Below are experts of layer 2 (counted from 0) of a mixture-of-experts language model. Rows are named router (the router's row for the expert), gate (a neuron's input weights, with its number), up (a neuron's input weights, with its number) and show model dimensions 0-95. Each number is 50 + 15 x the weight over its row's rms, rounded and kept within 0 to 99.
Before each expert's rows: a language model's description of what the expert responds to. This comes from a sample of Wikipedia text that the model never trained on.

# expert 48
Month names. Month names in dates after a day number or "in"/"on", e.g. 28 October 2017, in November 2023.
router:28 75 87 65 82 40 38 58 43 25 37 33 46 56 39 57 50 35 63 41 55 60 51 46 68 41 76 56 78 54 66 71 59 53 15 38 57 59 39 14 40 58 65 23 54 26 69 49 45 65 74 59 68 49 48 55 53 43 58 32 73 37 54 57 53 53 60 50 56 78 40 41 53 65 42 36 69 68 50 41 62 36 38 27 40 56 59 37 46 70 58 35 40 37 43 26
gate0:11 36 56 48 66 44 57 41 52 44 77 61 48 50 47 34 45 64 34 24 27 42 32 65 39 26 44 68 57 14 40 54 65 43 37 46 48 63 40 56 26 43 30 39 35 53 44 40 44 40 41 70 37 53 62 42 44 75 47 62 85 34 68 70 37 52 53 49 68 38 77 29 51 67 51 56 74 53 28 41 60 52 49 54 30 71 33 44 48 60 16 53 45 68 33 76
up0:64 20 66 70 59 44 34 76 56 65 40 56 60 77 41 48 44 44 40 61 59 44 37 42 55 56 50 35 76 50 66 56 66 26 47 55 47 53 56 25 40 57 36 52 59 66 30 74 59 50 56 29 57 58 24 21 36 57 53 67 67 36 86 67 65 74 47 23 61 60 61 69 72 36 86 71 40 39 45 38 26 55 74 50 39 55 57 65 58 66 33 62 51 64 46 45

# expert 10
Leading digit one. The first digit of a number, usually 1, opening years, dates, scores and table figures, such as 1-994, 16–1-4, 1:30.
router:66 61 45 42 32 40 42 76 33 72 47 55 59 71 50 43 49 37 73 45 23 56 46 51 36 40 57 52 66 67 40 40 84 32 23 48 62 39 27 60 49 56 49 55 66 63 45 49 88 50 43 37 46 43 88 64 55 34 71 39 64 35 66 12 48 47 62 40 57 11 54 38 31 35 61 54 58 49 43 59 28 70 53 64 54 68 44 37 52 66 57 79 44 50 31 42
gate0:62 55 47 40 26 43 51 43 53 79 53 34 64 52 32 36 37 53 79 69 36 53 47 72 33 46 61 56 52 72 37 46 61 29 13 52 53 38 58 67 48 46 59 47 54 56 48 83 73 34 52 33 36 55 85 61 68 58 57 34 78 44 90 49 43 51 63 52 41 52 30 76 19 41 56 51 66 52 61 70 43 69 46 82 51 53 29 46 38 51 63 58 39 66 46 57
up0:43 42 58 73 75 60 59 50 52 24 42 67 39 54 72 70 58 56 28 36 73 44 47 37 71 53 48 46 40 32 63 59 42 71 88 53 42 64 37 37 53 50 39 48 40 36 59 24 26 61 49 72 72 44 23 34 34 43 45 64 31 55 10 52 51 51 38 42 56 39 66 25 76 63 52 46 35 57 40 28 62 32 53 22 45 47 76 58 58 45 36 46 73 32 53 32

# expert 8
Digits inside codes, tables. Single digits inside long numbers, codes and table figures, such as STS-49, K568, 3,696, 47.54.
router:58 24 45 40 38 69 49 86 32 75 23 63 54 43 66 65 38 52 67 59 61 44 47 16 43 27 54 57 67 60 39 56 88 32 44 58 42 41 43 66 10 57 42 45 40 71 65 67 61 29 46 70 66 51 42 34 40 45 31 52 58 30 67 43 56 57 57 37 45 27 50 56 52 43 36 59 33 63 27 20 34 43 27 43 65 64 53 30 61 62 54 68 58 55 44 39
gate0:57 28 50 22 36 46 50 67 47 28 64 34 42 65 45 26 35 72 45 51 52 68 50 53 35 81 47 59 58 83 54 51 45 52 26 51 41 07 56 63 26 32 67 41 41 43 65 38 62 40 57 71 31 59 62 41 36 51 53 55 39 23 51 44 46 84 52 22 38 50 45 54 52 32 43 41 39 35 36 61 81 34 74 60 56 41 74 60 42 31 67 46 45 56 47 25
up0:47 42 62 36 62 45 43 56 31 41 55 45 30 58 36 47 53 72 45 49 74 80 45 43 47 67 63 38 66 79 66 45 26 42 42 63 42 22 41 51 30 29 47 36 28 24 47 35 49 42 33 85 33 44 53 46 49 45 28 38 42 37 56 39 26 69 39 50 56 40 67 44 70 49 60 41 46 36 33 76 96 41 76 57 65 51 36 65 30 24 66 48 57 42 54 39

# expert 60
Verb-phrase adverbs and participles. Adverbs and participles following was, is or he, such as also, first, later, known, used, previously, e.g. "was first described".
router:24 53 50 60 68 29 44 40 33 45 43 63 70 62 37 31 39 33 34 48 28 52 50 25 42 44 68 52 34 29 57 59 43 33 46 45 13 32 50 30 62 37 63 73 28 25 52 12 44 16 50 55 35 36 55 43 41 57 29 70 36 39 49 52 21 31 62 30 48 51 42 58 56 56 62 61 41 48 76 44 38 37 65 29 17 34 54 52 39 28 55 44 59 51 62 42
gate1:58 78 52 64 61 43 51 33 56 37 46 31 34 39 18 69 38 28 59 49 31 35 55 42 56 51 74 45 37 43 55 93 50 54 22 39 47 27 45 43 53 44 70 31 27 67 52 53 44 34 68 76 47 61 50 44 51 33 66 36 68 46 51 73 55 45 44 38 11 48 62 49 62 36 78 42 40 40 31 56 45 49 75 71 57 48 43 57 35 40 38 51 88 71 42 58
up1:72 32 39 45 54 82 33 64 78 25 66 65 48 17 53 49 55 72 36 64 70 54 37 73 41 58 44 71 47 37 54 20 45 29 56 39 45 60 66 59 43 54 45 29 49 32 57 36 60 41 52 76 29 42 50 83 42 60 62 42 40 46 26 67 48 63 23 66 73 57 69 59 46 31 34 61 69 40 57 40 72 42 70 74 61 59 41 53 37 36 37 45 35 46 68 54

# expert 22
Determiners and year digits. The, a, He or a year's first digit right after a clause break or verb, such as "strives: the department", "in 2-015".
router:41 35 77 46 36 39 33 44 86 69 54 56 60 33 74 59 44 89 65 45 60 36 73 33 51 37 55 39 71 59 23 77 58 27 13 26 48 38 44 66 54 72 45 51 57 64 43 75 50 48 40 76 40 36 46 31 70 40 56 60 52 31 48 71 39 25 63 54 47 48 44 72 58 33 51 35 48 55 61 58 53 47 33 49 69 60 41 43 43 54 54 60 40 38 73 29
gate1:64 49 63 55 69 45 59 53 22 35 69 39 42 47 49 44 34 54 55 64 53 63 45 50 85 64 32 64 45 32 30 40 55 62 52 61 43 73 63 58 33 58 29 43 51 42 67 46 60 46 60 66 75 46 57 67 34 92 22 41 43 23 57 65 42 62 13 52 26 51 69 41 42 58 40 55 69 52 41 38 59 31 17 71 44 58 56 58 45 54 43 72 43 19 56 75
up1:26 35 45 51 42 46 33 60 28 23 41 62 48 45 68 42 63 54 61 58 35 48 60 75 49 47 50 63 40 62 51 82 31 31 54 58 41 63 60 23 55 44 40 60 51 65 24 52 47 47 59 40 12 56 43 43 46 41 88 74 35 44 51 57 63 49 77 33 68 27 56 47 47 64 31 47 43 57 81 63 39 67 69 34 78 44 25 44 60 22 38 70 54 72 55 59

# expert 23
Space before table numbers. Stray space token in Markdown table cells, usually before a number in sports and election stats tables (| 0 |, | 30 October).
router:45 62 75 45 37 85 47 64 55 59 52 67 29 44 30 30 76 53 56 65 56 31 49 33 66 40 56 74 77 62 54 62 56 58 35 36 76 33 31 55 58 77 61 57 59 39 62 76 53 66 65 62 35 33 34 44 59 40 41 52 55 53 20 58 45 20 59 60 27 37 70 72 59 38 81 58 62 70 70 64 59 61 48 40 60 44 43 50 27 24 60 44 47 33 59 50
gate2:57 54 51 50 49 67 50 61 10 55 45 45 42 50 53 35 62 21 64 66 43 36 28 49 74 48 60 60 34 30 44 36 59 60 47 67 55 38 59 34 47 66 21 50 34 27 46 39 35 56 76 71 65 53 65 83 63 36 52 43 49 41 52 37 65 61 59 41 34 34 49 40 70 55 39 32 40 63 12 43 26 74 49 43 66 41 15 28 61 57 43 39 36 34 80 60
up2:77 51 33 58 47 47 57 45 55 40 82 55 32 50 62 76 15 80 47 14 69 79 62 37 43 44 46 40 54 58 42 63 24 43 74 32 56 55 31 45 42 51 78 43 63 84 43 59 57 34 32 44 32 55 50 16 39 48 51 49 49 61 40 61 45 47 44 76 56 58 43 67 44 41 39 45 50 33 58 62 41 22 42 59 35 65 77 42 50 50 66 72 66 54 49 60

# expert 45
Name and species endings. Final pieces of surnames and Latin species or genus names, often in headword openings: Fonseca, nobilis, Haidara, Cymbopetalum.
router:60 70 68 84 56 48 62 22 58 68 70 22 65 38 86 55 42 73 50 51 43 73 58 71 59 46 42 48 68 63 76 68 39 52 47 54 95 55 40 47 47 50 54 31 54 63 79 52 48 60 40 69 51 60 43 51 49 47 51 25 32 55 62 39 27 36 63 54 46 38 66 62 53 49 61 57 44 70 41 52 43 51 36 28 41 31 38 61 54 43 45 51 89 26 71 61
gate0:37 38 68 70 74 39 69 55 51 67 55 50 41 50 68 32 48 55 50 42 50 27 50 80 31 55 74 61 39 56 60 60 34 36 62 67 58 42 23 57 24 45 59 44 64 58 56 55 42 52 10 43 43 57 98 58 57 34 64 49 90 61 60 50 31 51 57 59 65 47 61 40 44 88 64 39 53 50 63 38 68 66 43 25 39 33 44 60 77 42 38 45 56 64 59 47
up0:39 51 63 62 73 43 77 60 46 69 55 64 52 42 79 42 49 47 39 42 45 44 55 96 38 54 53 57 42 42 52 63 43 31 52 60 54 58 26 65 33 51 48 33 60 52 49 52 35 64 21 45 41 73 94 65 69 32 63 32 82 37 51 59 39 50 57 54 60 51 62 30 60 78 58 35 50 66 41 31 49 76 34 36 51 34 34 69 60 41 36 55 48 78 79 54

# expert 37
Table column pipes. Pipe separators inside data tables like climate month rows, league standings and match scores, often after numbers or empty cells.
router:48 50 57 33 43 61 39 25 78 68 72 66 28 47 79 53 46 47 32 96 35 37 62 62 44 31 62 36 57 42 43 85 58 41 52 50 45 57 58 60 41 76 58 58 56 65 50 48 60 30 68 67 44 31 48 50 57 38 60 28 42 66 34 45 62 22 36 62 33 47 36 37 56 35 57 24 64 45 69 72 56 69 30 31 24 72 39 31 53 54 47 70 54 52 45 48
gate0:56 54 40 45 44 59 58 35 54 42 41 62 37 70 37 26 59 23 33 63 23 80 46 59 33 21 55 44 49 56 31 53 56 55 61 55 59 54 52 49 37 60 54 80 35 63 69 24 72 58 83 25 43 63 60 60 37 58 66 62 25 55 24 46 53 28 37 52 45 41 53 24 49 64 52 22 74 52 68 52 50 54 34 37 36 45 44 90 55 75 43 54 47 74 38 38
up0:49 41 52 61 41 54 46 33 41 24 32 53 22 47 45 21 59 21 44 59 25 71 43 40 56 27 66 22 55 52 26 46 69 57 41 42 54 52 60 50 24 75 45 63 25 66 62 41 58 40 79 54 28 58 59 50 41 77 52 62 20 29 25 74 56 59 47 52 64 61 67 27 41 65 45 29 47 44 61 61 37 47 29 22 44 51 45 79 57 62 47 41 55 53 49 31

# expert 40
Later date digits. Second and later digits of dates, years and table numbers, plus month names after a day, such as 2-9 December, 2-0-18, December.
router:48 70 74 32 81 68 43 59 57 72 61 45 36 31 54 60 60 66 63 52 40 80 48 59 59 25 71 50 37 62 68 53 70 22 45 30 57 40 46 43 29 76 36 47 24 63 48 50 32 38 46 76 28 21 58 52 55 39 63 42 63 55 62 63 32 38 52 61 61 53 54 53 59 31 67 36 31 66 68 53 53 37 30 32 46 75 45 30 35 57 54 20 49 44 30 27
gate0:33 54 33 18 90 53 62 53 50 46 62 63 43 62 20 66 40 26 39 55 39 61 13 40 52 57 84 52 45 55 67 31 53 47 61 35 60 67 61 51 47 52 27 44 49 41 61 38 68 31 55 57 37 42 62 42 70 48 37 77 60 70 50 62 43 36 59 65 57 66 30 37 39 48 40 62 45 69 44 56 38 38 58 73 03 47 47 43 42 37 58 54 84 49 35 50
up0:64 53 42 64 05 48 60 51 52 70 40 26 50 42 54 44 64 79 56 49 51 38 70 37 41 41 13 53 62 41 34 49 47 51 48 55 45 24 46 52 57 58 64 50 56 75 33 38 39 59 46 24 47 65 38 56 29 48 50 35 43 39 48 29 56 49 30 36 57 17 76 65 60 61 40 37 50 17 64 47 45 67 58 34 89 44 30 59 48 52 49 60 05 53 51 45

# expert 20
Latin-like word endings. Mid- or end-of-word pieces in Latinized names and other words, especially taxonomy: -us, -os, -atus, -ius, as in Mallotus, lignosus.
router:57 54 36 68 63 61 82 44 46 38 61 38 41 33 71 87 59 70 38 66 53 67 56 59 68 67 50 49 37 49 33 52 39 31 70 90 25 57 56 58 61 42 48 21 41 54 43 62 56 55 17 50 30 59 54 46 33 83 57 31 65 51 41 16 70 76 57 56 63 60 54 64 50 65 45 67 49 36 49 55 65 76 62 25 49 40 68 38 51 36 50 50 38 44 44 38
gate1:51 43 67 59 49 53 59 30 57 64 24 66 58 53 54 51 53 68 39 45 67 60 53 43 71 58 59 06 17 45 36 14 71 38 75 25 83 31 44 54 36 28 36 49 45 14 64 53 49 55 47 43 28 58 46 27 65 54 62 36 56 59 44 51 56 53 26 40 65 46 42 37 44 66 59 67 44 31 65 60 52 56 52 53 31 44 79 58 66 23 44 58 60 34 44 30
up1:44 55 34 53 48 58 66 43 48 59 63 56 42 73 15 48 45 40 22 34 33 59 67 48 44 56 34 33 68 40 74 75 41 39 37 44 64 74 35 64 49 57 28 36 41 33 44 65 73 30 71 71 52 39 56 55 60 63 45 59 84 41 61 18 51 35 54 63 83 75 49 61 67 53 74 66 35 80 55 28 46 50 34 36 44 40 53 37 46 65 30 45 35 65 44 46

# expert 34
Past-tense action verbs. Main verbs of biographical and historical narrative after a subject or was, such as bought, moved, used, played, released.
router:34 52 42 49 75 40 48 57 33 31 54 88 30 48 65 31 61 48 35 45 08 29 59 39 42 37 58 44 31 30 51 59 49 36 22 60 54 46 55 36 61 48 58 74 17 18 48 27 51 04 58 57 66 37 57 38 23 51 47 50 58 32 52 62 13 64 57 31 46 61 34 55 53 69 48 48 55 44 57 47 55 42 48 32 36 32 38 52 61 38 56 50 59 47 60 51
gate1:70 57 72 35 63 41 56 51 45 32 45 66 63 21 39 62 70 57 45 40 16 56 34 66 61 47 46 24 32 65 36 55 64 52 39 62 74 49 43 27 58 35 72 45 50 44 49 53 57 45 63 40 62 55 45 54 58 49 59 65 77 21 48 48 40 71 43 48 60 37 79 65 64 29 50 87 56 51 41 60 90 77 37 48 54 52 55 39 42 76 37 69 19 52 69 50
up1:64 39 36 18 72 34 33 53 40 52 44 71 49 17 42 50 68 65 27 55 29 58 51 78 29 53 31 43 60 65 34 35 57 55 54 44 64 50 38 17 46 62 69 87 47 40 47 58 64 57 73 48 94 54 57 41 47 42 48 70 67 41 59 55 35 55 45 33 61 52 57 48 66 47 36 64 44 39 46 51 79 42 32 34 57 59 22 22 61 69 33 58 37 42 57 41

# expert 6
Commas after names. Commas, also ")," and "\",", especially after place names, dates or surnames, e.g. "Springfield, Massachusetts", "In May 2023,".
router:58 75 57 42 41 36 47 36 72 54 44 27 42 41 73 30 44 45 71 32 42 75 49 13 50 45 33 65 56 69 25 49 35 39 44 55 28 24 53 46 52 75 78 41 67 58 71 48 51 24 46 54 45 72 51 38 59 39 51 62 52 52 67 64 64 26 35 32 46 51 76 75 59 62 50 47 38 54 73 54 23 47 40 46 15 37 37 52 44 51 52 72 56 68 46 77
gate1:53 63 50 24 63 33 61 62 68 33 56 72 40 64 67 66 42 48 32 85 60 70 44 61 40 65 38 59 35 34 53 32 24 42 72 53 33 56 40 40 29 57 46 46 51 43 69 53 49 55 32 47 27 70 40 39 27 71 72 24 36 27 53 42 64 45 44 34 11 53 71 51 23 53 37 37 54 69 37 55 38 76 49 55 49 64 64 39 34 35 66 53 41 70 27 42
up1:42 40 62 56 41 72 70 58 42 42 64 38 57 41 30 28 67 56 50 35 40 35 48 50 50 59 60 61 71 70 33 64 66 53 34 34 73 57 61 53 68 39 48 54 32 58 38 54 74 70 75 53 73 31 69 60 56 57 56 45 53 71 55 52 21 45 57 60 87 53 19 42 76 46 76 65 39 38 53 47 65 17 56 37 56 49 23 63 69 55 26 44 43 22 71 57

# expert 55
Digits in numbers. Single digits inside numbers, mostly 2, in years, times, scores, coordinates and codes, often in tables.
router:61 55 64 54 59 37 48 87 38 63 44 91 49 50 64 43 47 44 81 29 27 63 51 29 64 33 62 55 64 67 31 46 76 48 66 43 47 31 34 48 46 70 47 53 54 60 47 33 83 62 72 63 64 49 34 46 24 43 37 61 59 35 62 21 66 33 51 49 32 41 41 37 60 42 34 55 37 36 43 22 28 36 46 56 60 72 67 45 46 72 41 68 51 75 58 55
gate0:44 39 51 56 51 29 43 57 59 61 36 59 76 65 43 79 40 47 73 60 07 55 53 31 42 52 35 18 56 48 34 54 61 39 79 37 66 42 58 81 36 24 60 46 42 24 39 38 64 53 51 88 33 35 64 45 68 58 44 47 24 50 13 61 51 55 39 60 76 46 64 42 53 37 34 63 54 47 61 51 63 72 58 39 52 45 46 28 41 40 56 50 46 65 56 77
up0:72 81 22 39 20 59 44 56 46 68 69 54 53 51 60 58 64 31 22 53 39 69 62 23 37 53 45 42 31 46 57 61 56 43 62 46 34 66 60 52 48 60 80 76 53 49 11 43 53 46 47 51 43 82 35 30 58 61 46 33 52 69 38 56 56 65 50 51 45 35 49 48 37 50 44 33 45 38 38 78 49 75 34 45 67 57 90 53 46 38 53 59 32 68 62 81

# expert 28
Articles after prepositions. The, a, his and possessive 's right after prepositions or before nouns, such as "of the Arabs", "Canada's Sikhs", "with a grip".
router:40 38 78 44 30 35 37 35 89 70 57 51 61 33 67 52 41 90 64 44 61 35 68 30 53 40 53 38 74 54 23 73 58 26 07 23 49 39 44 62 50 76 47 48 56 64 49 73 51 47 44 73 38 38 49 35 68 37 51 48 51 36 44 68 41 26 64 55 45 46 41 73 57 34 54 35 46 61 61 58 58 55 31 51 68 60 44 46 38 58 53 64 37 41 63 31
gate0:48 47 54 60 20 56 68 82 65 42 38 56 33 82 61 57 41 51 43 79 26 26 50 36 44 58 59 82 49 55 49 71 65 76 39 37 57 46 53 25 64 45 32 24 46 60 66 32 49 35 54 25 53 41 36 13 54 44 51 53 56 47 52 30 23 58 19 43 58 53 57 45 54 69 27 62 43 32 58 26 67 34 53 55 51 67 48 50 67 32 31 37 54 45 34 53
up0:19 45 25 61 66 49 35 30 43 33 37 73 67 28 70 59 42 53 36 43 45 83 66 44 43 62 56 47 57 40 44 40 53 62 74 24 74 63 66 51 58 39 82 53 55 52 34 44 53 64 63 33 38 52 39 49 70 34 47 44 61 62 58 60 43 33 41 46 80 68 73 15 30 45 49 34 62 38 64 59 41 39 35 25 42 40 40 64 45 54 62 37 42 37 09 59

# expert 44
Ordinals and final. Ordinal and stage adjectives, mostly final, first, second, last, new, in sports competition text: Copa Colombia final, NBA Finals, semifinals.
router:42 37 58 45 34 39 37 31 63 43 55 37 55 40 54 30 42 49 39 51 34 63 56 46 53 32 54 31 44 39 60 86 66 41 23 40 28 38 53 67 76 49 34 51 45 52 68 80 68 72 54 57 25 42 42 50 62 45 64 36 66 12 62 65 34 01 64 61 49 53 38 78 65 33 47 37 48 61 58 58 63 50 64 51 45 75 66 21 56 32 59 66 37 53 47 43
gate1:22 65 42 39 26 29 39 31 32 56 36 59 40 70 75 28 50 29 47 53 27 68 26 50 39 44 67 34 49 59 72 53 86 49 66 57 46 59 46 34 54 44 70 38 61 61 56 47 53 42 33 22 29 74 38 65 26 57 36 41 51 41 69 65 17 52 63 47 42 38 54 78 61 54 34 52 79 52 59 58 43 59 37 46 74 77 72 33 41 53 45 45 49 49 36 43
up1:51 58 67 49 30 44 80 33 49 54 44 71 31 64 48 56 52 49 56 46 28 64 62 47 29 40 65 18 68 52 54 65 66 44 46 69 35 20 54 61 66 36 72 50 50 53 38 51 66 43 60 42 37 47 55 61 42 31 46 51 30 40 66 69 40 44 38 52 35 46 45 53 35 31 15 20 83 48 33 70 38 16 54 49 38 73 27 55 29 55 64 18 40 48 71 52

# expert 59
Standalone space token. Bare space token separating words, usually before a number, a Latin name or a following word after "the" or "of".
router:33 40 55 52 39 69 48 51 63 56 34 75 41 76 37 32 60 47 70 99 28 48 44 43 33 56 41 55 68 47 52 42 99 34 42 29 43 64 29 53 23 48 70 45 52 72 56 70 63 55 59 36 41 50 48 37 40 52 43 60 60 40 18 53 41 27 47 52 44 24 55 60 26 64 58 55 59 62 66 46 33 39 63 73 46 42 52 55 49 39 55 60 56 70 41 40
gate2:64 56 42 49 43 66 39 26 47 39 47 55 44 38 46 41 64 16 40 57 46 38 36 45 35 23 40 49 52 59 66 71 46 62 55 71 58 45 49 53 50 43 50 88 23 52 60 64 46 49 71 54 54 46 11 65 27 54 63 62 54 19 77 50 64 21 68 56 26 60 60 36 80 41 55 46 45 65 46 52 71 37 60 65 64 41 25 45 67 64 12 49 48 53 50 78
up2:65 64 44 50 52 63 30 44 51 53 34 62 65 34 35 56 57 00 49 58 49 50 32 55 23 37 36 63 47 44 62 48 70 81 56 78 61 53 44 57 38 40 45 88 43 66 63 70 36 42 62 59 84 44 28 58 37 44 57 52 45 40 57 66 59 27 69 51 51 58 53 44 56 49 41 41 58 65 55 30 59 73 54 50 64 66 45 53 85 67 21 77 62 64 37 61

# expert 27
Copula and auxiliary verbs. Forms of be, have and would after a subject, often in opening definitions: "The tour was", "E3 is", "It was described".
router:25 38 67 71 70 61 47 52 38 57 31 46 47 80 72 30 46 67 52 50 48 62 54 46 32 75 72 41 42 33 36 11 38 24 59 28 37 41 36 55 59 70 67 52 68 27 63 70 34 33 39 59 39 65 48 26 43 75 33 55 43 55 57 39 35 55 43 51 52 63 25 62 32 73 55 60 46 60 69 39 25 56 47 34 44 26 48 76 51 32 60 44 55 53 69 33
gate1:89 54 55 62 56 41 69 43 57 55 32 65 55 73 45 52 46 30 72 50 41 63 64 52 48 55 74 46 59 42 48 99 30 65 44 58 66 40 57 58 59 40 69 83 41 49 43 58 71 63 24 74 65 46 39 48 34 44 41 61 63 55 75 35 47 59 54 46 47 70 74 35 83 56 28 77 30 64 32 71 75 52 35 45 47 49 72 52 48 50 36 47 48 47 59 48
up1:70 72 64 45 84 37 61 39 60 66 44 47 53 47 59 46 45 25 98 39 73 43 57 67 50 61 67 46 62 33 52 77 23 73 70 49 76 72 45 55 46 38 48 56 40 51 66 36 55 57 45 68 54 60 48 55 53 55 30 71 53 52 55 56 82 63 53 41 38 59 65 51 78 36 60 93 29 38 28 59 59 52 51 37 69 50 64 30 46 66 55 47 32 54 55 47

# expert 39
Digits in numbers. Single digits inside years, counts, measurements, identifiers and table figures, as in 1819, 4,225, NP_001152, 3700.
router:50 43 74 36 41 45 36 41 73 69 51 61 52 39 69 61 54 95 60 37 58 36 76 43 60 36 54 30 70 59 31 85 58 35 12 22 48 43 32 67 37 73 42 54 47 74 53 61 61 42 52 68 31 37 53 45 70 41 46 44 56 29 59 69 40 21 65 60 50 29 56 71 53 30 56 47 44 63 60 67 57 50 30 47 71 72 56 47 50 47 47 62 36 47 54 28
gate0:28 48 56 64 49 80 60 46 35 63 50 71 50 82 46 60 58 42 48 50 42 11 42 46 51 35 60 39 32 30 46 47 64 53 49 33 74 28 74 60 59 64 39 37 61 47 44 35 56 48 39 50 40 40 53 87 54 67 54 59 31 61 74 55 50 58 57 44 38 41 37 44 28 76 89 62 53 72 41 18 40 41 80 71 43 50 62 26 28 67 60 41 36 41 58 49
up0:68 41 62 47 56 53 26 64 71 33 50 39 44 37 59 61 36 39 32 77 43 71 62 69 41 61 29 96 55 59 29 47 62 58 50 61 22 63 45 67 68 45 70 66 40 55 39 22 52 47 35 41 66 52 17 34 47 35 29 39 45 45 33 41 54 26 30 35 56 51 66 28 65 35 24 29 53 44 59 36 49 52 45 35 55 58 43 84 49 48 21 54 45 44 52 43

# expert 42
Latinate word stems. Middle stem pieces of Latinate words after prefixes like ex, con, de, such as tract, tain, vent, ient, e.g. ex-tract-ion, Enter-tain-er.
router:67 73 27 56 57 38 80 63 40 35 45 57 37 43 30 54 41 69 22 32 71 46 54 45 56 70 35 48 33 47 47 32 57 59 72 47 69 69 65 58 42 33 70 65 47 40 54 35 74 49 39 40 47 63 55 40 70 69 70 23 72 59 48 51 56 39 47 56 69 23 56 65 50 39 58 70 39 75 25 51 65 20 58 57 63 51 35 75 13 28 53 55 37 35 51 48
gate1:53 49 53 53 60 38 72 68 36 36 50 51 55 56 44 62 67 44 59 66 38 34 18 66 37 52 37 67 56 38 28 45 22 56 48 42 59 54 47 44 56 50 50 71 45 55 66 33 41 71 48 82 58 63 57 24 48 67 63 52 78 30 11 51 31 36 47 40 77 52 48 62 23 76 52 61 61 33 80 23 66 62 50 69 48 57 27 43 53 46 57 15 34 38 41 66
up1:38 26 56 51 38 75 33 44 43 67 53 70 46 47 52 24 57 42 30 39 47 39 51 55 51 63 51 27 34 75 49 86 58 44 57 44 53 65 47 56 13 53 36 34 33 52 54 69 93 56 64 35 65 35 50 76 60 55 37 36 49 69 57 25 45 48 46 76 40 67 51 46 43 53 72 36 39 52 69 44 30 64 59 36 76 53 43 63 61 42 16 65 54 77 67 51

# expert 53
-ist/-ism/-ian suffixes. Word endings like ist, ism, ian, is, us, iz and final s (terrorist, feminist, Unionist, horizon, Andrews).
router:56 39 40 23 48 57 68 43 40 66 53 38 18 29 65 62 49 42 30 72 48 47 42 60 72 39 20 42 39 67 61 57 35 55 73 30 66 48 55 47 52 49 51 54 44 57 81 42 61 59 66 56 25 58 48 36 59 89 45 57 45 71 00 33 55 22 54 53 47 55 68 35 57 60 71 44 60 43 31 72 65 53 28 41 47 47 40 55 37 22 58 39 43 55 43 42
gate1:39 47 40 43 52 58 46 56 46 32 47 47 44 57 61 72 62 36 53 51 44 36 51 56 60 34 63 73 61 59 40 41 56 70 74 42 54 40 60 11 48 42 79 41 63 45 38 42 29 47 45 48 64 66 55 24 29 62 41 65 54 61 63 55 37 40 52 67 30 56 45 42 25 59 81 49 44 49 43 83 68 57 41 24 43 56 99 73 72 70 51 49 36 37 83 65
up1:40 45 55 59 47 74 34 57 52 77 77 53 32 55 53 76 56 44 53 34 62 81 64 35 62 67 42 60 45 41 51 63 65 60 48 59 21 62 43 43 63 40 81 50 61 72 67 47 50 20 41 48 42 70 52 44 51 65 50 45 29 69 49 40 40 74 44 48 65 56 21 64 64 53 72 42 45 48 27 41 55 59 84 84 58 82 36 37 41 35 73 52 42 65 57 30

# expert 24
Word-ending suffixes. Suffix pieces closing words and names, such as or, ion, ing, ed, ies, ation, e.g. Nelth-or-pe, test-ified, classic-ists.
router:58 69 26 36 45 64 75 45 19 35 72 57 60 41 37 38 69 46 28 26 68 66 63 47 58 43 64 61 45 09 27 46 52 49 63 42 72 47 73 62 62 70 70 30 56 64 54 65 56 53 29 27 41 51 64 42 46 57 46 53 51 70 46 35 53 61 60 51 27 27 74 09 46 46 69 31 50 60 33 55 57 31 45 51 58 57 45 70 45 34 77 51 42 37 43 34
gate1:46 52 43 43 46 53 41 58 24 68 50 56 70 58 63 41 54 41 45 78 35 64 77 68 60 64 63 35 56 31 52 51 81 82 23 57 30 37 56 63 18 53 61 72 42 55 53 39 53 38 35 54 30 39 48 18 45 13 41 65 67 30 74 54 23 67 45 46 38 68 29 66 52 42 26 38 72 63 48 41 57 64 64 62 64 59 58 57 44 51 47 74 57 43 35 49
up1:74 49 53 52 57 35 38 48 24 65 28 23 56 63 45 51 39 54 77 68 59 48 43 20 64 62 34 75 40 47 45 42 37 48 35 39 67 47 19 47 79 69 24 27 79 32 47 15 56 43 53 58 59 64 47 49 67 65 68 59 43 38 46 84 58 44 62 47 54 31 36 50 68 68 68 64 64 68 61 63 41 22 58 65 35 60 47 35 48 53 47 44 54 31 34 61

# expert 3
Apostrophes, quotes, hyphens. Apostrophes, quotation marks and joining hyphens inside names and contractions, such as D'Angel, Years' War, Should've, Johnson-Laird.
router:81 61 61 65 55 38 41 45 30 56 25 75 42 47 55 70 51 33 48 71 59 42 65 57 42 40 18 36 49 59 60 70 39 54 48 12 42 39 35 63 44 45 48 51 61 74 74 63 25 62 46 48 40 50 48 65 68 29 31 62 47 61 56 46 50 61 66 37 34 66 58 45 15 37 10 28 55 56 80 48 30 44 57 63 24 31 36 30 56 45 45 61 55 51 36 40
gate1:52 44 67 48 74 47 66 60 49 41 40 99 36 29 66 74 49 26 26 80 48 35 53 40 67 49 56 27 57 30 67 43 56 56 69 63 44 62 66 42 22 54 66 42 51 63 64 46 34 40 56 51 38 52 56 44 46 33 43 69 47 58 79 38 55 55 40 36 34 37 71 65 34 52 15 53 54 60 43 44 53 46 57 28 51 51 82 68 71 72 43 80 52 47 38 38
up1:80 59 44 46 61 52 61 46 57 49 56 90 37 40 67 61 40 16 39 79 57 52 52 18 54 56 51 37 49 38 70 36 62 71 55 67 41 40 59 39 50 64 61 46 55 49 46 38 24 57 62 52 45 57 50 40 42 41 39 44 32 59 67 66 61 69 37 32 15 29 70 75 58 58 10 52 44 60 42 52 56 38 52 39 62 70 61 51 64 84 35 86 54 50 39 56

# expert 50
Table row starters. Row-initial pipes, list dashes, numbers and country codes before athlete names in sports tables: USA Ray Henson, ENG Michael Smith.
router:44 67 64 39 66 49 24 61 67 77 87 30 33 29 57 60 43 65 54 34 68 29 47 58 79 50 58 82 40 77 52 60 92 47 46 45 40 51 67 76 48 69 46 40 38 33 61 71 55 44 30 72 40 67 39 51 54 50 56 72 35 43 47 70 50 57 49 37 51 26 43 65 58 44 28 27 39 43 73 58 58 51 32 59 70 66 58 39 44 38 39 61 54 48 32 47
gate1:66 39 65 31 50 08 76 67 66 44 41 51 29 47 33 08 41 53 51 35 35 49 62 66 56 46 23 32 57 38 35 42 35 49 46 66 60 55 56 72 64 28 41 35 56 22 57 60 33 32 44 53 64 67 41 68 55 62 59 76 47 61 67 61 51 38 26 31 47 35 41 43 64 63 67 55 33 67 51 62 37 44 74 53 39 41 48 57 68 46 41 78 72 37 73 51
up1:76 32 71 15 56 10 68 66 53 60 52 57 42 60 33 12 48 66 48 35 41 58 53 61 60 41 28 55 72 51 36 42 36 49 44 62 74 52 41 67 78 38 29 28 70 38 51 70 42 46 51 64 60 59 27 48 42 56 65 68 47 49 67 56 46 32 32 45 53 48 39 35 50 46 83 57 47 58 62 58 36 55 76 48 35 43 40 43 80 26 58 74 63 42 65 50